python train.py --n_experts=32 --experts_per_token=4 --d_shared_expert=128 --activation="reglu" --router_score="softmax" --normalize_top_k=true --balance_bias=false --optimizer="soap_variant" --lr=0.00204 --beta1=0.95 --batch_tokens=[16384, 32768, 65536] --seq_len=1024
Below are experts of layer 7 (counted from 0) of a mixture-of-experts language model. Rows are named router (the router's row for the expert), gate (a neuron's input weights, with its number), up (a neuron's input weights, with its number), down (a neuron's output weights, with its number) and show model dimensions 192-255. Each number is 500 + 50 x the weight over its row's rms, rounded and kept within 0 to 999. Numbers have three digits each.
Before each expert's rows: a language model's description of what the expert responds to; "comes before" lists some tokens at least twice as common just after its tokens as in all text. This comes from a sample of Wikipedia text that the model never trained on. Tokens count by the router's weight.

# expert 10
Description: Digits inside years and figures, especially census years like 2020 or 2011, plus country names such as Canada, England, India, and this.
comes before: "0", "9", "5", "–", "4", "6"
router:523550540447540429447491569562437552481525501465429553527487432437551549553523448554491449582523414570549529492526488437553460558438569562473551507440530533491579452543546469457492487522441421
gate0:495606495593538440450435549487464518544526526438440483520534428460565518508532485539488511593528429582551571502555464546470445492560546591461456515485476506441498513468541426503522558636435522
up0:483432439517469437450499444426599422610432578492510469447454522533413555496517461511545492438486468447497500545495492475560490519515520430480393401588490554516519435449489399455402444546527508
down0:451515528424606528495496485503406491471530531403490438452416525520460424588584521429483508524467492525446495513535492486472508505458453432474400446443585448421481434529552530494548566537497529
gate1:580504508502517446460460567541478538503581450389442486554501488437523553551484438533493469523479493477560501445523516487578440466530551562538456580452518540453558439567505449483474463504515453
up1:507535478555485518578537446475537492553505529531591399481508462540450442583495545487492461448479483490450438534458516478580568476516542479423559474554454453471467490544453508474393576425578613
down1:461527544533554395497502492487542439562535465501405538562448500475511459526618395596492538517555521417425438506483443461388454351411535518441503542489469481398544528599517514518486491468501507
gate2:533514498504534432514458558551415560553495497491440522574451457468590607530516409546490476513509516482525520507560485455537446541538586538425549468482541477438580508561543439485501493520475512
up2:450446438505585557472488469439604447473479448526593485431469461431451537477535511416573479527542504521519634465475501513571473520524452496511407469530476489579443444416470465452497522466521414
down2:507498461547537406393586483519554503591567392560588534490497505531502568494572500502567540505582518449535534550431557442550439546521561459488485551497502503383550516542426482390530492575447579
gate3:549495519448477420464523564576496545492549528472473564543454434437501518495516414596501485483569494560513482460560523500556337445499515523540491512486575535455509379531510545478525640522448505
up3:376464479382514480534517514502515552562464515466453580449490551573513566521570502564481582491535454519500524532479525442472596464410562429422554414488595538469537482494480461452510523545535520
down3:575446597495528472526481477538500479506499504509488463469421563440542487505479552477576457472427429469504502464462478445401547561563510528448522525567493560585471561515473615529624458471407472
gate4:531487609385524503489492528618404577417596559480435506560489416461530497610581536497529404568558481526527554514484446499467533513489591583461530445474508522496549448482535514423510539513447464
up4:477445538535442518561455553437614484507422567540602411528509540473412567550575528508512500419562565437448471597501488480472566509577537407394501541501460467475467478518470496560502473491530549
down4:537478511403460599503558495464525466397488476458493501557464569541530496426523519480471419503541586468531511549514522450460470518498523427498399549481557478478476498552540467552502485505451449
gate5:575459470486547481450425517560412563479524532496446559532481478526567569505484432558441486539417494510516453397539488441613400519495553459516402535459641601508586492450507475524445509617477523
up5:512509432535461530530521462481439499529490520537527436525532426529458465413535485478578584467436582509451485580472467542532423526439434446577518589525535501454501534536416490532401484506506590
down5:488514521518502450523433502526445502469507554586512585521526421569422500501490543511547444490471395495460496474520500522497413554441486469481496579557451499462521501477478524456537462491409433
gate6:516566514462578446497506541563503587537638485487526585560510457471544508524492500523530470504501452532528470423544563461574362513475548538457469657488596551422507449500582486512426480601434511
up6:481516521625407559599519491439487484442408421491579526512459516501439509535568477439496536470459519510403529526478433533522545487457457454490454417542510485446488491466460459472571552540593459
down6:630492483468589491525532509488463386529554529483489493358512464492513550447525542519466479486480487560493564533482507445492531578472474439574436563464485475498425579393603482457459465558415534
gate7:541565555456422458487528526542402594493522522424483582543500407444509597501523468577422438490575458546519522431539472516508511535494528557407538528462550531406516509476533567433476546553412424
up7:466418523430481521568493424460524466462477494455540431489473483506438478487569492495428536443490467544560584508435536472539457417550483514447475485596454558469424562551469579405404494447517521
down7:497448556510454543431558521559537541526517540505449552438538493423465553525563540514497521540540487629537563464456529442543515386484555542499468463545584450530518511470522514452498466566444393
gate8:540502500447498499430473501517479543421532497424476604470448437490558544573574524495537434571495456493535478416548509454531474483499549524502454575444537470549540469520506453474496477478448603
up8:538488462577558580513462448441535447493488508584502393473569503523486567439548650461432517448511503475418474535440537538580534521527450483512578556514537502549510519421465398580624546414466614
down8:518584588441548478473483451567433445457531435553543521567500559617463480549583544561543476525526507507442501500456439435554452492526461505568481473445443450505488529423558558507502436495515519
gate9:601539518421532439463491458521501617497558511472418611485511434493492549569509413595466425573604525536570431471495450544459499598531601501502477542421564476425501398563520537541471597519489535
up9:435546487491462547479533555538448439522431466502569438556467504506420485459481401538442494551512457512484523484407548572478465479465461461515537501512509523480584490508471419539515430555478471
down9:510442415459505508505459526512480509480456412531573387485465547579491463502581450466511522531467463432433497518462502489538533502566539538596521524444539464577562569479436510462545489439511555
gate10:571584530432442489488565541530432593432489506471429578475507448421511529503490504533510478472508391621528476519492514507560520566445547555443527543416522576419495457571598422457533490536504394
up10:483477610542532486364474517617449445525473590524474471547416497472563546506523446545523559468530514448494530543546463545515482501565472551438509454462530434514434402463521462483566477587432525
down10:531556533493483527418463468494494522422484471524453418399518542495506440480558394482531540507502504537437507524417450595455517483443421414469497444433495489445468383525491462545473477428492529
gate11:505536472377612481429505527626426504435462534453491489512451431418510528455567539563512443545556470488548439537533497460511433485483469571498444581488452473500507465511517465472490490558464561
up11:517550480447560458498605543465599591474527574547433508533500544513474627517570524532397446502525503562541555564519436463543436496467544445454568599549572501476419507582492462420509542557480564
down11:507428507455549539553486651564441522457575550514461450597536344566568482559513444494555551561399590541505492506535531473532499599529539449538523481540549442490456422527524461524404480516553527
gate12:484533554501552500515483533534472600548547563472463544580497517496559561559499507592466466529515454562491545494545460448456505485609526584415556496378580456471529509524565474419428413575483508
up12:488474510562427549566512505464560397536459438506584484506540505533499467496437488474532507509479511460527496605421510520521455593499443507498576494613555421483508536443454472530561572420468461
down12:539444462544524470504389456520427516510521467549443489521528496457514413370496491541534548545399545435480473492536520507603503546573474449525481585573473476531479502513518498567414542476509429
gate13:506522527492631496520512559583490510476558442431481475503461439505599398515560435504532432579456444493570452493565511539548559479477554537488538552557430539532598468486548519561504447500512528
up13:515429496527503521426584518472488455544446504401540536413489486559497448411541521493485458464522602515465498516507512484453410405596487430461531572547540480455529537452575512516542508460491524
down13:416590495577604492459440550472537484480414487536467465576475500501558423515449565535515514521541459493508601576519417567503540501602494526542466458487421538465559551532401532426367500503511550
gate14:567469475455545444404484522556418483475565476471493555568473445507523517491525448552507473582461497502560499548585502538509438452496568544521467485481540570477570426563544462438456505469480498
up14:506505496591475401387372482511531509543408516542517566502457460514449466447464468484526544550424577475524524514500439495581461461547525450559390538462444567506546486567502422466493449437496480
down14:565582528455522406405542437536463460452465531433416541515590495523526492468579457548430552403544470470502487469501541460517474391479529519562555508353456468527458417525576445539517454568457555
gate15:572493539555461398500512558486413560435478538477419570524440439503605544522562423547491445546523520565558515460524514454474470529577526531547471514446527611458559480580527465471563472490458438
up15:441477395501516600522560411470465404566452526492470432538454451487454478578500513467551508493522586424516426514504398506590564492448523455479496513524446466557508537458520552459552601591574440
down15:539471524533488553493504477547479548504548473467426495481550487542484475518486509514524587417570505431537448575518484464462516407515518456577504441471409519505434519454488488566501573500519536
gate16:506500579465600425488553532496465618377509548524425528503464449460548548587584485573445421550503448507539499464499513523439473583448520521513511491451582486553510479557597514434511548598500443
up16:492525480547393444585522456464523402494449532506509457558493502497417418460549543426506508487469539430486508434501587454594553584480477464473434405484514526437523597416405525521472443526482491
down16:552472552491501501488396429517431533507536442543511453496534504530465525595482612461473461502555529419471456566494476421497567515471401526525490529604380453488469560520474501575442498429555500
gate17:524533571422405493487450491524463574542543497551460500524394464442453520566463454505526520610570459534539554421525456435501480461451597449529478403461590658518569409506586516458575458563451455
up17:483491460578464580499435443467539517485478550582548500437519506468500483627500520548486545466545511514414474552553510485465445532558477528566493436504458546549473523475569594579488476467555550
down17:503427465522583473665427445452531523484439441486466499577531478415489532561501550505410524540461457417539428553495486625482534527473511539514561546466453528554494496516501538496392541524506528
gate18:481529483449515502476558563492428481506597562495508565507475496480526520497564447531487401520529424539570523446599469485498556534563533464555465541495516567458529448525525508350523500567492503
up18:463428439535552487529441435453490489493443417376547409447488455515484531536424501449432539483401532535609410441445621476422481468462457440533517480533555476495510529457517411519480436433461528
down18:468452558506524554438451493493467418518512555519580511472461541509479542432585539564566465501567560538434549538411481540501479514578425439492517597571506495559426450562567520450479498499437489
gate19:483592504481489474497546497528485552421475595495422514441468433346550563500536499664458411558540447514432474502548495509489477529487510551421505501453470529461570484498499533461402525502521519
up19:501489482468471564571483556497460495424470523515503507572486450480455518541490377470551492456454474505370443593480544543584506552524495451565456580475601487523429517514482508534528564497564424
down19:498494533529514507438488477585524512470506501531553435463574402477445565458474572545473599535490573477536456523522432473386604537602451505485565512519536449532460469451428493531496493540439519
gate20:482477569498489428427418511525507620456514519507467528547586418493508603526389440542446483556534414555549487446562428523606454531494544542481475472519471521452560508530515523499507471500500404
up20:526573491470550492476552496519598526573482484481521515467478524568452583477433504575504486387507532522503504614550405571528566454439409462444560436449503590521503536576498493573506539569497539
down20:505515522525420640541484508583566472551480504494496519514480510465578454507441465455487572474456524502553532550483468602518568473503494524477514487478438539581552487456490380433505661503604496
gate21:587528527528541480403526519551433561383524475448415566488445459421543527640460596524495470551547504579578537512541539431458461546479601601465520490483540491424521475541523527478488513576428468
up21:448550485602464453480499468494454498481550511469665528510575452487535566533398450482453514465466425524510519424478486495551558488492522496493547484477586490444558476454481552513537624429467490
down21:526553438571606442501529625489484504536498499460518451521466480517450513502515477429501477436456562537402459431506491531539611407515480433597512510516390550502560537503455530517499442483469490

# expert 6
Description: Common function tokens like the, and, his, my and commas, plus digits inside dates and years, often after of.
comes before: "0", "8", "7", "9", "6", "5"
router:552530542452534426459476570560440558479534503469431547529497439452566544552525457539435445574530419563537541478524530448546473547444568549481543508447534556479572448539549503445464458541433418
gate0:496526588473512441467467597572445490461524498458487515478536452443568510451508402534495474559441466532568522444576549550448425501452597535511570453460495464536580450548540488492535581497517467
up0:434474492405503490544550478588581508535527432522463495500462497562489585471482596553440463533467457476501485598521465539415533569394518599487480527492494540533438481504495489543457545583470483
down0:545532444554488528418460428493456447515434526444459445530570488527443457428559455428570554469461512530514453499525552482530464448554460431449533565435454506581435465466546489500442571549556464
gate1:553572524455533460497472553540463532517599508478464525545477521484582574497470442543524373573425426533524501494520452486514456543490499526454514482499568532395524461460490434476553476514477532
up1:477527465507391565492441592547487491617483489558569481428522548548480549526458441520473524531487528545515497512462489525506532396548433521445551461485482484546504554454476517467439510517639599
down1:427476479449413417469465497474540385518468527499472463482504539472588507489451561310468516507442460429457571568514504511525507506591507493496546523530506450550476514460569451561554546484471503
gate2:542589549455524477545528535603475515435505523438461536539473456479524534532556465550451502510506450549642502485554508481554500552520589509476505474482519541526578472544601455510504529529428460
up2:535525557515509441536484536523484521444489545410476514486408563511488447506362553418444521510503411575482458458397553505554360516518548458447480481543432443539530467561529450451498440480577508
down2:504587526525436461543566569538504590506476532458483540583457575559493440502394445542454483549432489514617529478491573482511549566484466442499508549455486572440517454452413518449507400634511508
gate3:548508554459543431484543489514467580480554521508518532576502496502522537561452526543480423551596431533486503525522391436521469536456573554448405566526533600494532428553572425427513436553517464
up3:463442580455481547501454587519540521477517518549462542456492566532433475491465480447517482510488524509474465517504552510524456435594532497556450398562587490434575579440490477485487437473520497
down3:449434449423494401520457452470439544468525552517451496558488456551502587429489524560527499555497417519463448447505501409577537569527524449548477587448547551509435464542416408501474432443437553
gate4:543505506407560484497458549607448549468607565472466530532500455498600526508497512555529461549505482485599550370597462523478442515470544565464512493429472511499517460500532534420449484546488439
up4:478534548425501449473501517515430492502554602446514465493441520506525509534522460496484453578437483528548468483452512501553491516529443661434539527440548563540440507484608567467536527486429519
down4:556524507483565518539540476471483543529429512577443495596542525500427509469497523547445510498502512536565468466394518479520459409477456521532411445435472508399524430539484463473515523516474531
gate5:507524518423509436503506504612418494437473566420521590573431481416571506577529534530463495471576533565474541515534506438513458563529541567448525523514517520400518454525517499502508450548519453
up5:499579567572528567557528571468485461556481457525441552582446460566494488563438410556521549573480520559485535473600485504471548459492498545467554493508524443573431544502562511553476484552570519
down5:512524523526515506454541475436484440450384487409523469455389597429390423489439456516467509531550605525466413458599506481513498546373468536421440470544529590364472523450500539500455548500539452
gate6:533484583480430449436521536559538543469532572518427601546496467448553511594554480564449472511580498522534523394609464444451507518529545533387499480484480538443440569497558533502451427519492465
up6:506482452513446546481510471529527449544403559471440566582491466445493571449446508444441430504444478464500587488545429531506565563628527472553535499515493477544439486455549470498395488513562508
down6:495453528482608482585492540507484533476491481570484492565507565466475516482573475514489466422561566473511507531466519483473574496549517511417474432468485522623425549406466468505535486573485509
gate7:588603508511437405388491501553546585512516433444471484445510449422551524515566480518577470555582427574580570457548550469546496576541591559532553560533498539433543520452456518446480474546445536
up7:601485518579514501477496533402546406423422444497505561480525511562495487529447521550426474463526542541508423531532514534435492478437484524528517466461520551510483453514485493517535395521482514
down7:505509581570437601592499435568491562469488477513558498498489518415541521495518589472508561438508570515520503537333455455448552571507502459500472537490461434431516364483462535597497509449481475
gate8:559578565475519426510449499543499563502553485429448486550473415465618508529533429548433461499657529508569544472571491408571471489508618559411484527541460484524554438559531439425401517493487442
up8:548656445448557466554509548572501477483560574415428582547452449456497606535514467565472436494533413515507466507573469442529462505417516541513554495445499562548551554472504543423465547523462551
down8:571559502557509462545510474470463551519494440453468486527543491543546431470449505465482501372507524496571440438368535467509592521482509443556537540451467542437437448569460551532549475515521451
gate9:532557515523546486526610495565449485527543486495399554575486484441601454569463527528497520482534519515571485481572520460516461549415619520415428502454504451567528480461495450508492574511490473
up9:545518444565374556568489520450494472482501400481478468491576472537490552517575425467496537493431435476418431549493460505459434497418502542559526535569395528550446565581477542530452389500540476
down9:528429455471570537440441500454413431440565585464568470394451515567441448474480512461439484567443489566549519521458415506572529593522500564484386428541550584507421514457523472457571475558524475
gate10:532541502610461518401454541562521545524561535486502506481431455408537535487441481509495456504404540565543529477461472509522440442537516572591516559520517489505551493520567401441480472554469468
up10:520550512566466538550470484372539430568422486469604518451469552492490579476488543499474565440431548565412509581524532487477604513492614414415528461435518582498413532502488457495622474485511580
down10:517488436485524455469453452421417480439490522506491452480541579522415475505517435471517469470429551431437397552428478489516440532458520505486446572497531592481471474422495457543476498606535496
gate11:475556518434537494437536624506443602447513485530426612571463415484560623605528415486521424494436517545577461433570483504547490518450530543408561526451495519528503456516456398444536551586472443
up11:450560626531474505523550459576511564506458605462473505540435485494433513575492460517522552490471579518513424481511485472509488639476449520491424552449572535535455494524468459518463565536501579
down11:497476515463551560496504518503474590511560472573458544486504470488669546464458450548497499518511519488511499463491469466480462486480605484508582410574491442546567493504499574452486504535468545
gate12:602500610435578507512550460523537568464577457533426521520419436505540579525482454534498435488474485600589515520505492480476487482498578546405453555445485542470544492497496472502560435469436529
up12:486393435532481582489480535430529480528505457482600458490528595576488489553396552493553534461491479518420549521557572545419591367495411434475428448478408449525564453410497554486515455463466493
down12:508432503462539454603485539463468542532532576522495571467500436483514499508601483575446440617542503475428528607457467493589495587483534474500451492552456633429452454472478571422585478452523446
gate13:447544611524461511424473528567427529515537477412387571557432416457492567583509511518474464469443469519571580492516390542546510549516633494496543494516470569413482420563548454439531517473551464
up13:529504403449581503488538520544564409500451454475508524496582465478549435491471537403455506475548512480580539453443490582462508392535568462542519469463430476398472513457499487477393574461556494
down13:467486450491402503470441485434488569465505512457425524491585505453539594425560509471531535547495533559495645468484567457520582596624431490509538578502515364507469582513569431547480507575459548
gate14:521529610480587492503539538554467584509578559490416569528486418422571535458568494511567392581469519518504523422590591402498402495556545539503476444443487518444555476485612498500469510550424492
up14:527460517501546482413439563502559541451450587490446480483488531452468548495530410531564520528538527550599498492546490568541410458524478475485438441571526523541564610568464468465444449559535556
down14:500484455538470526524435523582507513471444512568428451491365551508558561487585639502516466480655492457480439549433465494493524507472462541461505459541510480592401525540488488389483499374457447
gate15:543550465462549423433556552552497505485542536453480594544468476426568520588490434510512454549476471556581518499503469486523537508461568485504445543448579556462518454482514551451468555515501374
up15:423450530458465517369501458514491528560416460550504458430461542546496517541519608502576509501572581541411571581489520549458505492544452519527435489480510409604467502479486487489572618473529441
down15:489557603431549508559521587516462611434570505429573503489469553435465525456481451476451509478531519546421461567455443471493547577507438513400526522526581486472564508540496462437484443614482520
gate16:550502542491449462408505550453441496406564498397471555556494487441529548531508424487497421536465451519566532413496482537513439537419519554495559491446553504444527421495599560465535572532532483
up16:507509437472449550543566503461472574553471504411572551522422518485489544486493538451524490519591641521514494483549485490506447559492398449421482433521550484526460475408590525496443599542569483
down16:480504451505606452510545492467554498569524416483441598460547451440467595558546539457549545527495461522501426461563567376417568406484509561463499539488447436489523588476515507552500536492525527
gate17:476568487489447444463510551512468544499526539443408625537497482465569593544531461556453398603508484527602524470544473433568485511435553544448609490438498390438536460421582470533448567564531504
up17:461583591486563422479467492535500580424605444474424501533493453437523451526518533469517516486554450514550515475572567502478500466499514588513430543509493496545537426538517385472537352455540530
down17:459508503460493465525529460516475487533550554578425478573459437482464526602507475480526473561476446467594431501523635470477513423524467522462426455398487533510489519457403521492620414471492504
gate18:547568562432532458535491549539486422471550474526424489508442445458542568544516451512583503530525434485535556458557562413489428506449548561470567468483451541459545466554428570420503521552439638
up18:574444495535437537487549540527468547557529535467416495521421520455572520509476540523499471567513581555449461571535416533526455525563482525599410478488589489517600431496611409501574568493449380
down18:531551561563536513590587474427517463489433474470534532531499562509438444421494464531457567508517558569527449508601531439532578434422486459565490578546556479639549519513514519419389515397427436
gate19:599542480479518523474437584524453506441548591455505531576480468468540547464527441491393549603520496491531611475585505495527536583417517510449504457434540562454562442489527583525619534525513473
up19:506555568461494437533514503502509535553446493508454563468529439474559585525519498498531464455568503519564492476485504489539443533464530480443424551581451462431545555535591460586530520553540514
down19:456450535432475453512507521454508471582614408529451421483532461478519585483501473514555522534461512557464582486515553496558524394582496453511444451524519525410509558575429455576476436617539594
gate20:564528598446545466408473560528443495484502494428463514578428469465541476590575436538482412486519456525627527427539494472574450462556579558475472449462540541447516464537537499476554450550480495
up20:438460443516515424524535516531422596474508474443471542464395504542531571426500515559525549436422570523470503509461400523483605518441527460399523578542445535318520492511543423499489465480553434
down20:484506491481526460405561454467487392500428528503431514527495395621454479428545558472603512563457571515509535555487492565570533445536574513471482589603473576473516498577479526483496495482436544
gate21:488513569450511468529557549563499475476603485426403557517433432490536545501475467514479448529500422530520500528580485442552488557572532535428539580458505485488565489506544516403536501445508497
up21:460460472514397529567557469409556425540423442543549538481450561568454440550417498520477479465541494439433540534437431511478509475532428513499554548597471554498461554550467515542554504418570469
down21:459514513463523384445475382521484428494476418505436467422536572504451490575454500446558486528541553463519488578526517471557596588493490524494602640477508571550527458493573562551531561443424520

# expert 1
Description: Past participles, -ing forms and verb-ending pieces after was, to, he, such as made, released, produced, scoring, -ed.
comes before: " to", " the", " a", " by", " in", " on"
router:524550541438537448443455569550448559484515512463418550527494436443566547564516447547463456576506426565555541491536505441546470507459559558480536502462525513487572440531562491447462482531446433
gate0:539502484524499405445425511518445479453557444514479520493424466392474518551494389525466404464503435577495552489518450444512557505459558497545552574499524564392493472517574539501434533511437482
up0:598470546439501449521423464549490464468524471557456572462454518440468430531468440515475528540477489577520583563519439534520528574419505551428418543500443564534514486447517557471560569492406555
down0:423472506486414594500485431406424501552491507347523474515469515431482446433547473571511487443506620477475542552529473546457470402501509433505507545529503479503541486525416502461521534429479471
gate1:474488531393574511411522523592493513459534510436436528559462465485612605466445420546505447488464504528587496420526507449590514505472533510492490548537545488464600416470544520523368451532454489
up1:416469486601463533590457471466569537562483440555487455433539514560540450420451565529535550530542573516521447543540481494394527463542556426492527502475435496436490563509414407574480542561520484
down1:552552500515483550401458492541543485498432479434496482442437538494483517441569482549522461525546518519509536475445553534497447506487466579524555410443523463552575545500464426505573443380499474
gate2:575509508518502446500497547583469541484488552485489519510498498466536528546504493508491479553500458523450596580564514560517472481442532563496582536423594584500561464593558493404504423503462522
up2:460599513476407528457490509502440508405477452557476496580526562539512493463626512419459469484461548499491570490476480486490619464586495548570532498421512375503441493550519529437553499464490483
down2:455512486434451419501405524508587453493442529484555456474485501597499440472475592517411504544482459470552583482508570554429563414543439496508529425519503503513385519499507499397486503465503602
gate3:504578552429533501452484492480524547395556444463520530559485427441499529589565459525540501557502464562580478431500467434466515469506492514456545433432549551489563483481499537473491447533405469
up3:430498508473570461545509505534487506573479421410538587508484444462539503505486518549433591571525544576445519491561511457510579517430575509504446492509614552514546498488523430459443495531419523
down3:487475499539553486465557507459513638480472498428432511503501534487525529496337467453557533479574474527484450433482540447492479469506606417550461437453496464529540508451510385465519447449472468
gate4:514557506472537463471520540537491616458496448518476589524509460492523544547482493518405466548544365529533499516549454476523432491521550453503573531509543514511557448540524444519463474510438516
up4:481430451476468567507591480522524454509510601537523491529551560478452530454496513546464523409458603443469466530623502575549426417496416442543427504483525462558457490436493497476550488459487487
down4:510434492476537506426483541487514490566505521492538522494516371537567578529496569579537556466513452554508510467460596463516379503441483526505469480539501481529521479454523450611524546532336456
gate5:562549473408536398458517547476501510520530486504528483536499439539471498542441553540531410448496513488571454433510535448539508467479571588508439541472553502557555457462582521438451370502466547
up5:516528491571550561477493585469438478534482467581569520552603500469437553394520496579470497452475450460375452562491545643442513467456431490544515436504478494545534519553460532555572431474477572
down5:509519597493557617540620465472486558551518454442516539550517417559483501489452511522491559420466472478548545428493499491560476505570535554436491621476372502534617461513491501568507519469508469
gate6:504567541448579461514512519564466500509544547457448568550480481415541582480541457560534480615547462555512587530562551459506485501548590507430493514501558513452530511514511498524520484497504497
up6:518618515504474499400529567526446501502450563557447549536469490558523515493565534457446445557488523531480523511495526500492578493506480593355571580468437473447533498483497402541434431530573519
down6:436547435478499548492549581504472527525429460540532413506481415505499536473576436517519522531470502478563457433471497547527409528527491567498516518523425500392522481576436437511535458508500473
gate7:471543538419539427454501514534452633412531468405525524434406513448563532527485576550476474532584424555557571468573498522513577545458492554478414557516498502561532455444549395405475456552513453
up7:539445439491514608552490482503476548468442487502572410546521465520537559478401525521488511417398535470504509468414490502505542418534544466540519464514433516581553580500425440499469574491560590
down7:550569558460479517525463580507532558581558463410529489450462601551523546447492586468420476456492464526508495465448428495435588476487485496507568392523490458485583467486520555478473506470553519
gate8:555576462478541523494477561509433511557609513456472499559453467468578506560448479545601442541524425497590548478572606504518493507508488579479608502444504561495507481481533529459523461515524527
up8:500511417513514516564529527477487491555429552514564467477490503528452500446588558589586504527603535560549444532573485513465501514499488515373464505414570493456531523655423492465580525537458546
down8:496529409428437488598448460579460458487481474531497471615644546469527525527544468552385484522508474532517513558481488531453450398437458420583497522554546553532418483457468548528554428477498442
gate9:550554524405492418466532535565523475528526548489409539613408411460522514581461505566469414573461492485589490460566404545552535593487490579552503479442492536474538516469499579415463502485388486
up9:495385467543523513458510508518504488470475504570541446584458547537545361434416480526485526483482496483471438503427446480514523485558426523582561430498436440505481445440533569503544457462421474
down9:462447568506460461446505483516475540574469492450468546475516524510467490444465523496504483475547463493546529556475406478431496471473532408450409475439487510466554524583526479521508476452392494
gate10:566526534529503425488492576485478518428393475446519526557473482441493485578475494552490444586543481583499537486520428510495366426517536574452566479485580483511539452564507454442453469427468491
up10:399447476557549581414459483505587461523531600538444384436552502543528423388478493436496584485457585438552452510515422516504502469556492463523445573476417528576468459393532534565448570485595471
down10:464565457466531388532429577592482424462592577622493552486443492517485521550506555508415449473493552544417595426459525537459490504462433530425490508486530582552484557455525537452485457531493537
gate11:486535554552567488445480506546427533483537500403471557477471438446538564581466517559523481538552452502568501431502454535548513511480523465516498557449476510509555510560591546485570511563470470
up11:548483447626478527519422475458546495371443527462523440530528500439537433494552413440520515442469610522496518475532437493461554540510450517490495549508437421554533465488510580526517423404447462
down11:436566511453528559460520545486483516499545515468519469460458537529397447501549464479529490505512544357388437466510438461541453518497426508471513539501566476555549489484506513475518560570522513
gate12:525527495425467490494550511586487514486560452469482552517485495450557492524566516582503443527547403583537498497588565467517468509409461542470537439477534574470577460544537497414476517553463498
up12:515480602440535536541486503515458505488450426568495499572494488566470531479592457517407572502515467522523486491448620586468423436487498394456492474536478460473516546414461532579505422529495457
down12:434568473457409423548495445548519459424513556593505462430592499485426490530583515427565531550462455471475529496530545401543474499469434453437491470521540561438499423450520439431534497479459509
gate13:467541476519462425414475575496455565544468528475530561537554515453510575538528505555573428551556508590550562449542466456524542577470555558460482550444566585521575457611538404419505440563524458
up13:534470538495453552565465465520521529463449471560457484493582496499459471462441584474410583443495406490558455514415596510483442490532474442539572544556500554404471593506484642463506458452468578
down13:492493475471532519580516557544548475513377416440511532469485480505572539506431588484509539449520469457548477497510514428451450438534437538560534441497404417582545449508510517569542576493565582
gate14:677449511424504490435574523458532598452595541457474544485542499400475543546553428584550508475500521550498562406485484469520546600415485569523551530408503549498592472558509522481491516531492466
up14:429468465416503514470604599458465395411408427438570466481575512534510531540593550509483511514533470533500580426486552527530464556521533473485565474431538471502530562653550589531568467506579466
down14:490513526418539489480588488545430484450446452464481464451405507579516440470524557436507454565460434526493504433487394485511539538509520522560586555458474352414542463524548475508598488507468551
gate15:510542556498512420498447601560504541464514462441422565517538486458517559555489488524497448619559486498480469463486530438509526492423551395548539490525516597528570524394457535436478522513513461
up15:551468547554489580493436473505606458574506601546386433602500488512499440487537431450473498467481544546442424557488505560471518552459481486545454488459538529603441485532464457566526456499456429
down15:554416524429511511525461531584501524553467479448459530520486520532487466542548513495420519513482452464500415533521400427494572398491496485518604483481568495453541537460493525555511480516469473
gate16:558596493442499402485553561489484593486489503411478514489488404464575517592485472518550494552547451529467411494532472466583518616486600542558554490552573592541513503554515525512573523568540447
up16:541470530610503539576589476493540395550577486504435424466550604591458474516448547403404536462504498487459439438477478580527541522513488425449540592496463465460509543494446452560571506488517481
down16:435455459444478558448451439454450455444554451561543538449455449449524543531555546453448459562545559452507573555547568454462441447460507458556446556475437565559432561540496445439432541509559539
gate17:483513494403582418574533581565424551486550484448417494514494525396604531537487427568563475522545501482522482474485473549532464478500498547417467527584573524389570462531565460462428420587475405
up17:406459498602511443519451512533511509558463559522413483534463510412472434455459406446605495450437463448536541397541457504549546490528444468515480492557513558466536526528489517427442540447617499
down17:452484544464468524589467509515470531564481484503527511496550554546463434468562448489499528465472501447527515524503454469483540553515438522521549447575542504528511467489486490507470601475447505
gate18:541505569453546466428462554552514576443595521515483528560568466487640604567540508484562413537526460473508536499615460456483444516522543589539546410408531492459534568372502561488468451510491467
up18:552452482435535549457503426579533495541570553440494476438501560496498531522499456525519425386545451486495518420583549588588529488466548432521514578556519516503572433535572490470498498631418506
down18:487517455438529490560431549450413568502532496514542557413562456518540547505534544461516487487525488440567573527488509457476500470515481431483473486551458462545445554545490524485542571511399497
gate19:549497528474528489491546478508503534418517530502490508546490454481545551557513412493551459602515439506554530468513477475522540571456522496456503483460546578474589503466538507577611483507511491
up19:544551484487442482510514505512471560532384420569602507485527574524429522538509574580519467628501533557512540579499478488566496483584512443487564502451455444531524555538528422505631573528454555
down19:542492506374497445509436433448548579521544410469518466480523571451449532474489558441442492456481496448599455414460472530504538485534493546444486499549554440597460508505455439458525475520525505
gate20:550529506468571476441494515487403593407562535471491583581499465421469574527532443541478455559567475518550555436467414401578496554554518610503480484382485523427543528449519578527509509501555511
up20:368408379436498511457424521554431473471574502424490492568445393487465505560572474516604491497556529447518574454454525483414540520547519610498431445500516472562559550517577482527418506495447490
down20:497448571589460444565500598460510513454497581488473386552400535428571489505534435468467376466541492469515483475548536457460484445401494501469491517403522527436465440410524621507497528461548561
gate21:608502575410440515575495588567440602516572407487444561500530527496466561617506541500559511580527454570506556511521469575456483490462522443464536530523517493405571558509543454478512550501504504
up21:490601516558589441459469481462485554472481528470563552539469432543454560585426466476501522573550424586471547511476457513458511567468494441486514588514476539417518478573485477473540538488514591
down21:487479472443435495496469533490545510541434471373450512523512502495497486551574508405449505506447543508539574565506497513520423543484525496492478455478564493581499521456529547494553446501438532